Weights of a small mixture-of-experts language model, trained from scratch on English Wikipedia.
Size: 13 layers, width 320, 37M parameters.
Experts: 8 experts in each of 13 layers, 304 SwiGLU neurons an expert, 1 pick a token, a sigmoid router.
Training: a variant of SOAP for the experts, 310M tokens, 9452 steps.
Below are experts of layer 2 (counted from 0) of a mixture-of-experts language model. Rows are named router (the router's row for the expert), gate (a neuron's input weights, with its number), up (a neuron's input weights, with its number) and show model dimensions 160-319. Each number is 128 + 24 x the weight over its row's rms, rounded and kept within 0 to 255. Numbers have three digits each.
After each expert's rows: "gets" lists some tokens that make up at least twice as much of what it gets as of all text. This comes from a sample of Wikipedia text that the model never trained on. Tokens count by the router's weight.

# expert 1
router:119135132155158094128114071130159084099108138092116185110134136125095095156163141125069155171118117111134119078154119151090154123153143119106143119107112146117121128126110157161086156142136138101118157132127101129178113123094120145132164080103147108145145085147133084081090129112138153127133130142090130102139102114129123159131098142156093146177106106135113108112112140139166118137134142093093128116148155135147142162097113120152145144133144104102116126140158108170133169101109143
gate1:158123118103134154115125094150117109110133135118126147126135080170097138127138139124099187133125088148130102119127172089129144130080144126139125080098138132131100117119135097107109155145091158095110138159144153083149120122145180138137135127126146103141124108106130131137125124127131118133173141088095119138132094142159123144106111110155117143137116118104143180157083156123149090132117131123127105133075148083131133138122144113127136121096169126128122121121155098124121125127168118
up1:187112139089121153078151128165136073136124123131099144131132131157112185131098121135097150182102136123120127099118146083124168177098127167115125099126124143131100139087143105126119128131093147116114144115118153117163136127127109138145105106089153100087127120133172114128119127142144144124175110110094127129138093160109101167089105097142126134168111128140156149130087128163177128117144153125123092151113161114138102128150155112153116105128182098146124091140135094115122102102173127
gate2:107146133123145098157158122147160149078144093132124159090135157171145116099135136136128137127124147123145163122124148134123113173143133163115163096152098105133168105135184135130143152111127118149115111150130080137110103115123129084171149150119114113116126078092141122149146086105100141127158180124126178100115135131129111134082080107118175147133090152121137110141141104124137134131105127126129112119115171130128120120188088123069149129126126105092146118157112105102122132120153149
up2:067144096147111119127127128114116072153171148115157100110129134149140135157127164111127148065105148134078129131098105148105135152128105159135148128152104111128150140167161142086153114100126101170089149118111170172109101130163081110127145100120150089133105111090207101106123123135108143136149141110158179174137126113122123116156140105132133144119072134111111134134132120127106117135118115120106142125160139108091110145123120123120168106157146099129132134143096109085177134132132161
gate3:134120088124149142113145103127097102092129092119193117119136116101140106132152130177110104123103075131094124136154119125095132135144164151080129139119135124131162113092119106114135092130127143148144146123100127078161128144151146114137153157098170126156116116156121125129144115105120155133098074117068167126129121135120116139142143150152122090130125122105113125128136101118088108114109118161127086139154114172109127100101142133113170143143109110126125133145127137113168128160111130
up3:135148068117117118158109099109099104102143090119158127176133137106119141159151122159138102120123081120109175153173132110094072099123121134117130112154089128091152082099139113093123089094099121101191125115114126104168099159113117139100144129097156089135096118133136134119101111121085117103131091155109133142132154125104129178181164176096126144122141127094118117100157106098096123120099104142117101128131119140163168112134107144144174150140124124131133144131147118143140164157127124
gate4:095101108128108089114129103102148171136114127130117093136094127143123126102124133131126126110110132132128130119088095154138131151139136116124133076146141138105131118131125157163119155154135151121073119124133121157088147121197162115141131178152107142083110146136089131146128107092142136129180102093156131134150129147141113103158078108088164123143100132106096132124144098131134121106093112115134106167107100152108151144106136136126161157113175152089144135090132147173141165136135121
up4:160124194163109146125150099114139122150086136082118098101149127151115096122095116118139141139130081111161122166159139122153120103138123089127160126106088150124123098144150132125114113139108141092127098090118154144132138119115145176175148119136118080113134107122117106135087125122131138171112150143100149142141132114121134131090149130149140116135134145138136171160108135121123143115136161128165169199150141123147124095123078072126112106127114138168162115171108171118118076126135185
gate5:122119109156133104185149126108139140189124129137125155137156138148124141142171117108083131089085114135103118112124096132141114149146092105167127094105124094105123094162142136133100143105115131124108107139102079154133126108120095137076144133142136134146162150101146129113102150078141154140126145063104175122119118146154136120133113104124078160165121133103180125127123119147092106129111150090108137106086089088124089123147148140191136075155114131147110108100140183137134146117080108
up5:137087127147111143125116138105090105091146104108122121124121136120088094116175139104157130157183135122181100116109108154167150128099139146144122130146185142144131152090131138083141131144125146125119153133102111132136134119131152141157139097116064111129138152140148104160171113170085121130131159160168120134131109120127109127118149109127134098162135130144161119100146161144152130133186131134119153118113164135166183140107113126087116167095100134132140151169095113151128144121148124
gets: "ed", "s", "er", "c", "ri", "re"

# expert 2
router:110170127125129082086140141099171117134121161094123109162124119129155099147140161105125163162125146148131141148142079173086145180125123148155080117158136140105131153146095137147126125126142137094120160148160122158142098141155190150174159059090128152156144146119127108091141167129154191151141120119150161126117096142115136170176104108106133090159095125173137112108120174164108146141131101125110114134140099123089133113111121095135123124114116147124141149135160144120142131096116150
gate4:131124142092116129112164142152112132136091164128158136123124096148123083095079134137158107125141107112150117118110132109143136140154119090180105155129085107121134160168102137179171152108157153126116145108166125145097133098150076124113091174103131114152123124136122100122140152167109149105122153156122124130123118165124136146152155144154096118134118146122161171092166126147158105146103111135112137108153122109079122115127158111148114120148128090125118122133139155168096127152162151
up4:113151144142102109104097135137136143168134102129112100122138161115127139141122162160123095149129093138106119174152154109120153108133154188093127112120123116153175147114122122108115163138141155141114100114146137086141151148127112077114142085101126147096117143128081125156122071111140106090118146093201185140152112149113096109125112116148153118102133101161079118154094145101118141119133113107086083189108145124134134115109132169128132113117187153137113144129146150120175169121121169
gate5:107126083117134094130117151137159093145150132160076110142137152096124145144117084121119118125147134137120131109126130105181152133090152142089141109148193153158136127130099158114111134069145112123126152163141107142158106153072144159153086132109101189187103102155129159137152079135151115129176124140132147107090149108091138120156123127128098110117138132092110140118123086160142126116135081115145085157117102153115116160134076152141125126100146095130162126086130125111086127134105177
up5:094143128124134112096122130088166119140147157145125074143122137111124124108116121127105132150111131163148137118159155106183142141096149146110168143156157160151140141163111166079117093090144134122107158138127090136135132163116146132168081116120107181199126081140109146133144081135134144164135092100132153076090133086126131094138155119137118152127171128112147140093138121143136155123067081148137121101087132139127087150149095160153143112112113112107151134139143105127128142152115113
gate6:115159098119135120119141126140203103159154174098097153101128105162154125078169109112131135130114154124114097107136126104132116169089108107118096145126095141151161134122143114105129093143165120155094144111104152144118122122214146140101178078086114105138122129157134165125103145101142149085115138112130169104152135128118130098124155128132140113125138144125153132127115113092118077094139169123117135135098166136139115134119149150116119129109118097152122107112117134148083127146162124
up6:110135140152090135108150100168112105121168112137108085135139177170116170114117125082112145144111125146100135087118166086139110093115141151169132126134157160162144111136149095135141149151168161147147091071127172095111142142154140114111159116102154094137153087150107137158124142114098131173142139123170164143155155104102108078150151122140138107093148134142144103140109165161075116125125139153110121143121158120126084162114163126137084147095109097129104133134119142140175114122125097
gate7:100160112104102092151124142067126105115111145130100127140141153085110112132121100139129123093094131158141126151135130083142130151173116118156098115069102123091098124093109168171153115129156097133147072093153110133089122142103111155155156137143147120111116106132123086145105114119094119099103164118131144145133165187107152172160097095142110149165092095141081106101115125159101161114138118107110069117106127091119102111148131178122157137126108118105138131104141090131126132099132136
up7:131121128125129144112105117132149083079168155124132151118139109139171116155161119123115121100117110116163093138136101119092101082085126154113146127093153098094097180164123132141171117131126117142136130149187137103135127115170115121081154127112149124155144115113156161108135169172136132079163105150158110137118124126138160089149190117150134111112170133227139158148148171140141112173142086088133163109144114125132102106175074107135132132144140153146156112148095151153173123117136111
gate8:105148080144135150115108113135144083126100104106146137085123159135145143124079114084119149150172116108111126122167098142155131160180147114165125141114141090142136130074101114116090098097147129134158116132130128168118130113146145156106129096159097170119161172118122090131127110091114145154123132139156157150128127155080170125140125123118169128137133176109097101102095107120118126110155139142145114147167106101146117135108095108129143098145085173138134079105176122128146133155170118
up8:124122156141139141061084129135088148106197134098132100093131137129101151160112175136154126161130095132133127141123106149132131139130114103147144127141133105107114109149158168079117104159127107139175116111095113179118142115092131123166165153122096138170079117094155136185122126090131143117135105151116120138137060147157135131120137160104164113144150137131141095097102165117113126099119125129119131171120114123153134119141114098123182116141177150145122114124123127148141148132128147
gets: " |", ".", ";", "n", "|", "\n"

# expert 7
router:080137133133153129123138129151148096101131115124119150140128159153137075142141177126127189155113154123103144124098124159115172125155118156158129112148120158097134156154086165151131108134151163106098108125116118155180104169115146143173152108128177139169134126142090116071119157088137139131107103122122181172108106111102119112143152153144084121123101113156130124153089125182156142141157125119116132119189125131110114133125144121151115149111100125071094109143150104136191167098109119
gate0:103097109133095126104121123136084112083148120148166122124116141113138142156148136115168123187106122094163134108075099137134129174142103070136144087119155121118157117167095093151122136112134159151125135144182120144104134140138125131101131149157087118154110131102212120125149177143125105113142164132122111138087100159141163170142114114133143105104123135125106096171108152157119164134099123119125131070161123120159127145147114138124101127101131176136092106117070131117178161107132131
up0:146167153127187140118121159122199155142120120159101124117124094157119111133079139122110124063160109144125128143156134124114135100114160175140116163136096118139098149101146153120123107141152114118122141098096123124136093132144108130161111126119137140092135117145073153138098117129139124171103093132113136131153167090117086127112169135130088128130137130126146151124162115099119110136141133092140093163112110165099125108120127125114129122139176113120147173113190128147077085145161124
gate1:105082107159108117132121165154133149097122161096123126119108141091120120084141140138114159146178107120079134157127131158186146114136104091115121149127100158113128123106116157110137165105133153136091123129129146147087119166146155151129159177133101103101111144164104156097130147083152133153092152144115155164143097128119104138102107124119157080159117154136154121105129111114091130127096145109097111121099160158127130096082141089153129124122125106139139113141073131166120116101114121
up1:130146141137156152105115132114125137109154131174107116129115126167112129131106124118147107123072110110156165116078140086084105152151160148137094091138143112153144110133100129128086141145123123089145129123147101107154136107124131123110101086099125133131141113083132098129127118150114111083149165114165122111132140110157116133179131133128138162103142167119087117159108147112160156157161119135155138138140111082101122151158109160066119119137102189135127149115191093111125133152140119
gate2:174133155120163153119135183147101135100118155153154148167068157114132150142139147083107148163152106075110153101132109143131089091130150134114100145110072080153106118117091149129105075125100113118112127144133150094114090121141097147133142129139133132117118160117150087107157150121126115096092140142122076106124142144134141155158130063101054142109132148134109150162108134124141129131113150132089099120151095127172180142088150149146128127131163109095134146123128101134135136120113133
up2:132125108085104130161117131143134143089121124091129090116076157094109122147125153126117123131073099134104192155117116118123178098124132127142125111171100153118105143111122088126096115170167148130128114144134119111122121073167131135129127122139175114162089092138142134156184141121123153135119109107174119078098123078167120114107129114147137145144131103155133161120127110131140105111113107150129158078107126129137157131165164138139164141133092142118104138133107101144149071117139131
gate3:096144145166150142064166128096085163151152145094182108126134150108122104088152121137113134109125116132093125167123123132102087138127158148119124134090115192128093137126116112108129079121125135131140152111144126106148123166144110118154112107110151126156169128117110106134152138120114155140155100136132113118096148104117177170118155122122127142121138143069104090110103116150104113116130110157148081132153104125100114143132172098154126143102140100117135121104148139124113098132140151
up3:107132134152119154047188097141106131128125114094134105151145139126140114127161134156117088109135151084098154176164127107102126153159148123137142187130127114162106129114128123122140129126104113144167170091143119144127144151117132124130095117096140130196135135113147118135122139143109128102121120144114116116134157096111160156128170145128135191145153142083125127078066132150094124137174111151122097148127103127101057116101145105189152131130160105132092133156126124132111080107127114
gate4:166149107130168184098091111138131091114069085124144142085093129141106181131103081154091134102103129133142114190140145119087173129168137161152135170166115151121194133148157129157161115131112124106105139153094109143122145121121157141132113121166102121155130122118134103109138147150135120134119131153144125121155101103101067119119103140139150121145114110172110175091072141110144102174155123135135102133147128123120149167147161081155108130121133124131112127146109104129106167144145160
up4:161106133133171158138121118135148121094101094157119087097105151130142139140128059129131166109139090146151114145148127098134160148124112130107093182165080159125182115139121102153191125144116119141152129174150121131150079159118151100136077170134135121115125133109150109129138124180140135145093134153120126128117164098128087108153123157137135105160114156119121148098044125091131149160124101130133097128140127110096154131158171044152127133129117099115109160155137076148110176122145124
gets: " ", " S", " P", " f", " F", " p"

# expert 6
router:116115148132130119108134123156132087119086159117101130105112121129138131130138167126143112127129132108130121130063122149086156133169119118149115112144139130126150149131121188115141122139137117075113131142146117124132091169120175152104175130095144129174170127114100088093143123134161147114137118121156168145158103086116141151161109154135127123134114119153165118133092163174112118103166142121111099121116121125105123160143115101143131138135126136120132146134166137164177145112133133
gate4:163165172135109098150141133110100119113151161144163160136115101169115085121143143111148099102139091096116158092114142156101119149122089142133174130145139144162151112097108130126160140151108123134141155081128129116108141124115097142088121105120127125154121136164117164172123103138121099149162164141088114165095144147117139056111077171107092128155153103136116117129113094178100107174143073165122115134135133136115137171107101161130158113095126112132131126098117127165131121134167087
up4:154112150123168156118152099096130094134131075176120125151152136147147122114145094158152140120086147127147117098147160164122201098068120129124143162104170161112086169133160153100093105095103124115153183100128094104101105149138126157131126156150161122153162139109120132144116108123148167104141147133095130147161133111115088121138158102114084119102116142104130179088103208114140167159116112131129153116110155152190156152149117135161105110112098126146141129154139082121127130080145109
gate5:093172114095122135141128126140163153159103136095120097131129121149137120112140103158156151124114128131132084107093113128147158132132126138112128143154114168117094111150127117102141132125118094065132116116129115139129127113082108140137126125116115096124124111121115094087157122111155053135101132102099096091114133144147187152119124139126124099118141135131141135140143149132116131183089108128150179148109119140143090125129134132148109155156123150107136144121172121113145162125171109
up5:162173168125082158101104163123151137079117139106128106144127110132135114100122141102107114102127111155124126161102116143139133146151161136090088117127117165124131105146107104138112142110135112167101160099084171143110144154121141122182110077135133168099122130148132159132103104171139160148165101114167157150126134135145093138128103144170109173162107096116090129170115129112079133131082165134144159117089164162175117128108142156179097074077122137132158143193168118169094130125104091
gate6:122143105148132138087106124114120109102150106190090125094132145147121151138130090109154161167146119172160109086172146139134154162088133138155149138145123146119147140150117112106103126115100111117125131083161141143129156109163129151140137116174108154146121141128118156117152177148122130121059107148134136161129140113114134168139113115128156159094135100121132132089128089110125149111133117124113131096144093140134115118132139152134093124180166114140121130117149128132132141141089132
up6:172122126148102106119120137123102128135155147139123165158135102113112133166143136139100106138101126150096133183162074146175090102115108147133118084131134118130136119108144122143128103169134135173176138130164087120150150109153148170131134162127125133131110109162110133150131112129114130154165108091135135090094109111159128095120144150105142135186077142135109122150129124168107095137140124134132112115102159099083159136118115097112151109150096109124163089130105075134164134128099139
gate7:131132154140114128154124186132077086156132089105164094147137102129146106177168136128096084122125124087091134122086160131093123141145149113052102107116132137123122150125149131109109125119087122187148120124147105099157089135143122128137156128132103090091134147135075109106101137115122120138150140101112100098102123124099143138154116112174115131105116144079120095160140183170149156140081152141128140096169130135140140133119112160156167154117112153168088119116132116116146130054096143
up7:139121134134103128140115193138105093136118083131132085137136113132155079177192132127098082124103097092114114138106126124116097143111128130049118113093130152134115158134132121134139137126093126166147132148123120132163087156128112102091160134126106084101116131120102120122126166119146146144125126103114088134094168117099133134154140127152090144108135159101130071115111160147103116158129158124097151066178116131154161105083146140170150122102086187152082126136151143156138123064106125
gate8:091082108111105147098163121086133128105116164106132134086133083107126119173173124109140092112149103133175132142154103145106114116166095180119125125157139128091109134131113109112135088079147086104136124093104093145132137131150100085167092152103088129117102083127128159116133144140127135113131146120097111110115172148135126146147144095131123084113101116190066154126130108108114191097135112091122085128135144117142159084117110138136133148143194133156159113089128113115139112135107143
up8:094140095111105080120147098114136169098112123135141155187087069078180136135154170133121133145144107067145145189119112128107123112169135150112119116153127119148151129127178132092134160115136099126111126114097073074141138125112101062112140116112135092144138117097117126058096123134095105116132101083153130121128145124114069119120060138118136121134122121088090119129153138130123131114067078103105153157110160095136134155118128129145112139134151140128151151139131133090115121147113182
gets: " of", ",", " in", " and", " to", " for"

# expert 4
router:135121151175114136095126128150170099094130136131105158164139149123174128107161126157140152117114119137098141130113124180069155139148112136132112137152137152100155157154105115138176095142141136090083163094142126151173088146135156103119161117114107097134175141158101150123129149083127137155123107172128160138133122083093125122166105134153106114134086096154091120129106113138131145106134122088124132135136137136133143143137104094127070115108125124067138136124111134137165164095057105
gate1:119122149127129128101133148159133108161162120097148147148142141162090139110204158128091153135108167125116136128137140139142147121154142120141111139126109137114125163086096090103111120146097139124170154122131149146123135165120081129161124129163128079107155132098120114084097189116150129133134086143102090121151156137114139106157098114167097111119146166136146121144154153102168131111146112118115084124117122106137161139118131131130110146089117091084118116087141096153162140117137110
up1:135122146117138153147141127134169091154158107107155154121106131180099139151165109143142139118148144115115118105187097143146120140130128179142092139117132153123131193108082132108114144121105116140152140106129129118131133136144130131150116138103118063110126147096088119126130118123150132135143098137121125104147124163107131133126137085124139139138128128150103114183162162144144155114121116127092075135105122149158176092119106130106123133119161107094124088122183103156181137109127095
gate2:181139115105124127156161141136142148143105167127116114120091134106135154144131096116129124131092133131127114187164147114113110134186135124126144091139132142122108139115103142111121153130156170051123125105107142112141133125146140108137150132150131126133134145170132119145130152102126099169137138127115120159144090152118146129112119152130156141128150126176098149150156144142174144105144141144143108116145147106138126104149101098107105104131121114077119153158097169050116119134095142
up2:182140095134148122113179203120118147101134113136146139136131144101090099124097130064145146144128131145140098160155140113101175130158137124110105090130082172130107122105096142096154158107133114138123105131129180137111124122159184119143116124094153129162119149178126074146145139106143162120119108105103151141167116119123131132151109120157110150103117158169135143140122150153152130065102169106154128111098137118113116115108115139122114126159098113084156186161160196108134097140105119
gate3:113153141124125121123087110140112108130098133157121136094100118121123118120130106134131172111141115139086174139149153112169156166142106104141119126105152123109087104137158142120100098050054114131096122132119088165133112154118123133146156149093112131116119096123118159138087147110134131140143129116117140144147132148133157129121100134117172152108119110173089144077120129156095074129104107145163112135127134117116101144126156157172134139134155136098129151141119112121110165134096120
up3:090155133110088119114127080129100133131110125150115135099119133138146087109170064107120126152145121159146172143148133101119154115137111110157140152122124095099134100118154121119095131111114109102129144146113118083189102120094111126109119135101159125102161104122118143146094143099097100131128123069119146139113136154150168113138091144074117117118118094160110107082121103156137131121117116081136122098064089120108109150160136160139112143149119129118124123157113139130152106098113147
gate4:153160133111129116155164147092097124136128105095154135128135124135112158092130139148172117164172135136102135098136125122088149129126128130107150120106148145167113106116161122130139132139119115110132128092120096134130098091122122111124122145090157130125159149123140130143145137142076086136098100116086091090132044087175110084143150158136169163179138105161142131132139142131119101132109158186125150101139116107161149113153151129130129106141132109112110098120118135137142145084099128
up4:139111132124137166114102122127163095141125141151106122107127123132124128172149084101145134119104118144169108110087105127123136118146128140111139106111116153142161127138127160154124119141118092138119111158161137136135121111159140152145117114132075127103106142123109092166139112141157111112124182145142154104125102123131197152116086143111143150079136170141086148109130123112185117137139121131121081143131117137094138115086058133138133107173142150169134128143126125128095109124180117
gate5:148126126114155126115103120072158166133122131118138122110130123166156141116103177089120082145097139153108126108096068138126132163138076132140114162114133122123113123121133122128153090086139122118100093127133112106148163158136114156183142094136133142135093136119102141133095148101156134109128065088108113154114127166145158121152099121128122126090058169129121128121087092140139127132114087085110099135116141144157137130140109124111119108151120119094129128141117132165151141186124104
up5:134132149113111133097173128135131127170135146122123123114114121158130143138143177137125081145123075140095135110101111134107138129097074114134097158145137125119108097108158139157147136072115127121127131078092129135110159137146139129133119086127137151156070146107158138136134100110119114132107093108124155116111156121132178134156104087136116151093105168142103149138092103152140142148140104117160076117121141143111168157123075110134111118097114133085155145116168109145156111169150112
gets: "al", "A", "l", "t", "p", "un"

# expert 0
router:082111156107136136116114138145177104116131149116123138145093175172162125120122129112129152138110172105109113109076112187105157168121136157124103148168107132117118138130104196156152091108126159114099128102151084153118060190126152144110178100099144112122176096126094128078140146107131114139148119134100160172137089127125152120110124153139132134103110106206136111143126131175158151110148140123135099136167090134115140129118141128115116139117135133081138096134153132142148166109116120
gate1:109171142125155136136146114123128090096118164147099121128136138146157108137122141114137141143128097157151116132125166119111101114098101166155137132116172132080121126129121121092146153111141121143095115122126150137189111163150124159159153159127105128117120127084104121131125101135154089125151132117114102155144100116126064120132113106167120085149160126178159105153095095148170114123129103152189137169146149070125108115152139101114127149143145116123097135156118121154146150133146127
up1:094118125085130111137140132164112132133110135144115141105158083179173117128159165148162122093150114168142131140135131138169134077137134103097125137121161111140181131131125108097128145105196104167136135121121163107144115082143105144145139129148163143143154116102122110094081094126140108141153087113106112136147114127118192137129109116131185104108132095123134089111122127154121130118143115151126125173149137081150110127160133103128125180149107135122112179148151095134122165155160134
gate2:126105112153153137108110107143125135125114147140139144112118170141120140098170114127145124116094119134163135113122095167064095174105189153111169132131098147118106125107106153153104107134162125140147163126121074104134157105149110128090127174137137160130106124137124071103137121115149105164119132116127116140127149119080146106160151147161087133149159123117127140140112110119178172103136128144148140111147079126128124165091128146134107127126140143150144142122121132129140137134151159
up2:141097095082107115123143092150152154135146128144125137118169087163121139111141110145162124110093134114132168143127138147089136145129134117134143097128129159156114141120136117136148092100119116108097155116127160129123120097129139148143128137127101171173158123079121079097118152084144078126127132127112120114125111120106153128124133154124121150133143133073092088120121107149165165118131129126104126127126163108128091175105134178117107145150100127139124124120166160110120126083110112
gate3:127148089116146151117138179132150130114146119111100191143162171132139144141165145108059190127113161073142109128133151126102129103106123124116121154166124105126168139076147124114110092151136096118108137097130099144136145143128135110111119146114159109133123121130111100108086131143141108152150124121133118165170145089111143072097128127120084128152118166130137150143124148114110102104125118104144130185122113144150163138144152158122096188074113160143140093104136161123103167156120143
up3:122132097145157147082127165130162128131131122132119188158163130127127131173155129084109164095122148085142114132128143121112106109100139136102125148138145070142159182103156129107114081141151114092122135123141090128144129123121099106136153170125160141129139136120125130113081118108139124144144102120164118141148102106125120102097120117156077144144109137138192159141129157136115119117153102092159133143117085113120146155138148155126107180084118144157148133122146159110110185169112091
gate4:098120114157132086114118121122137102167176141096135141130145130103144117112126132155156130120158120137162134107110145138140136123103116146134169131138102104155144098108111119139157100109124114129063122127135125097162186117110148154139123138143098109087159176099148116150175114143099127093101146144115146142107160057143096168090138194152147127105114098105121120119132105128176129101113111124144145113128132170160126127132169159114109117127118137142113140089192143168127130106129099
up4:075147128117100104110121123101124104117160092129166108130126124105094133136144108128172114157149143115136164129163123210171143090075130128139135131142127157174117074113095125164136107068110137081098140116105102090162131129101145125140127138156137088070120138112157114150131116132130123105088128136099129097124162106118101164127106128180149117095140130152101125140125122105146117103117134138155133155128169142114136165132109154094127122114098122133151135083173165140183133146131108
gate5:171131085165118131169075134117130147131170114132135144152102143156158144108099158166149138117122109134171097072113147125110114117150160142126115117165120127091110122147125133162149127169100127144139141138165145084090109140099146118091098122092134183107116106148122166150140149129133117126132107130109124130144109158129100174121122113115174145177129110185085143140059147129152146169137131146107119119129106108071113137114113173114105145112164072136104126098156082164125144136115148
up5:103128123094116132136105128122144135102144136140113140117114166142131153151135091107145144115152109143097137125176177134144124104131123147110163122139084148159098166145148088124138115126112120138107086147158091136132142102188124124105086097140143125102101146134084139169143110119162145135051152115142124123102094114116184130171144132116134184102146159088156133129115122154126104099115165117167115159123164138161141109103160136102153116151128175118122116114118105130128140178070105
gets: "a", "o", "ia", "y", "ian", "la"

# expert 5
router:120151145125147104146140119146136112137170155118102119143141105114115104166115162150105161126193134140062130139139069109112110146119096140130121150144135112110108134158116144094141103104132122110142172143162166142150152106105137116130134122107120108115125081154114158129145141138125115144106122143150149142099095082128132132159166107164108110122109078122139110162123116119114083109100165085160146144150118162133083154126104088131124116152171143165121113164106107092152115100108148
gate5:157156151135133119158127104087149174107186135121118131112127139151131125138140110162165120113083133162102134127129127126116100138132114086142122130126086128147112101160116094120139126080139109163107172098090126101111112091119149147127107124144140112111088105132085123136159136084125112126119104153139124090140094125155142180168175105144106106157116098085075129113134100099105095138124134112140116096152106130151113130149115098126136130139135070144120148128146149093123162165123120
up5:117121135103103138136094138167151120176091153167086090131146149125101128121165151145144142098107128112104125148129134159131115102111141137092162094142134139136149118158150112097100136180090137123127094084101097159137094096134108135141130117090152143153127163129131113134150143139158134135120151164124119147059117165129123091147156128074166103144112103135151139146154111111165119121153123215113153135136104147131132126126132098078158135106175126081138083132155107103111139167130155
gate6:131112122124084096121134112121097102142151154132159148124092149136150101125108120130091152115117159125128173164125128199152088147056117139101127131125150112123094125169179120110109123146134160155098140093132117097144144114123168089100129145170104125093118129218119148125099125110107126151149132093108100076121187102118090109109159087151078119129094132142175067158112136129121129149159134118159169138151157149116130130104095132080080127106106122139146116146139115106148133149102110
up6:147126112135160123139123146144140121123098104120131116136116184113148159132055177096149116139112156099098132115101117068115107066192112111157112104118112159131164150105114120144105094066107130131148147105106139141117141164142127159148157146094105150122118105067155123094150160122125126065112151136105133154116112143151149138143134152112169120110131125136086154126161115089121143093075153119137082121164127132127157125164128119129107164135134109110138154125144135138095170090138142
gate7:127137169125120098115103122152181133132171147128159132162122142095109158154104115116102129115094139125122143082096160143113089092113144145119145134135129136151111178087131123153151104096146075128148104092121135138114127145136156165123165131100110113126122126087157119121140107147118060133099114135162117142182147131128043158114097112136152126092125126155127117154178129101145129134166108101104106130127110091068077108139126125135124161101136160129132107135135097130164142135112148
up7:129103085141110119130105138138116149168115109146158125140115164119136121123132067117116125155163126163150114166179122114138098152155147121184145141132115092120153089185106178122141109161077134126115097162136098076144107076136096105128114120110086080114131153111104141145083162093119147086106125179171131138105140155130137144184129160134134117152188165081154121148088181139117145129094136140161160097148144151130111140104096123125113093106088148142117121126138122127090130076129138
gate8:203103116137096099114143098107111153139141140143136128131106165112087086133143125129115096112123104125087117115119158156122134144119104125124122108090141145155116162153130098087125099163141082153096149104129108119136122111085105131155175131117106137153120127077117103176086163130162078104108139143122124133105107111139108167133108161139154159118149117124117132141087151174141125116105163103140107115119134100139142120129126127127145128116095123094130122131151110177128133129098156
up8:150125122121140133123123128133113142111123155171088131154086120131114074119115114153097127143122115115135150131123165123129110191116140180164153145131098111141146169099131133135109119144161112153123171121117112137125165143135096110137126134167132135148121101084118093161115112093135119132142133102115108146128109125117124179127076130164189140109129090140101102091107143170122107128122160181126115132144126159123097111124115183144147118125107103095126135133136092124136136099126090
gate9:119170110142114095132156138174129122109142135117114150103145102128167144112129074096096133134179096144109114129151116068121128096106131134101123121159095131143149176121154159098090132103178173137107126069119136123106100104139099117143132164163117161153111144132114107166113144114104131187112147145102168126143127158115147125140139130144144124138160141160136102146177111114155142123115141116158124132126119094164127150132174150137152161108112123121103063121081114116111089129091138
up9:156135096148142139100157136159132114124134122107136132148206146146091145176163119117143089126131120135154110101165120152141141152104147137152154138121128134100118149114103167135161131178151150118131122110126140101121093105151152119115130134140126101117120144131148125112140156111127164129145129124160145113135155122119140116122132105162189134106156148159144132173136156114135146118127147135128103142128074124114101123108157148154158103111147080117070111089128094117172142118148135
gets: "\n", "-", "==", " 0", "–", ":"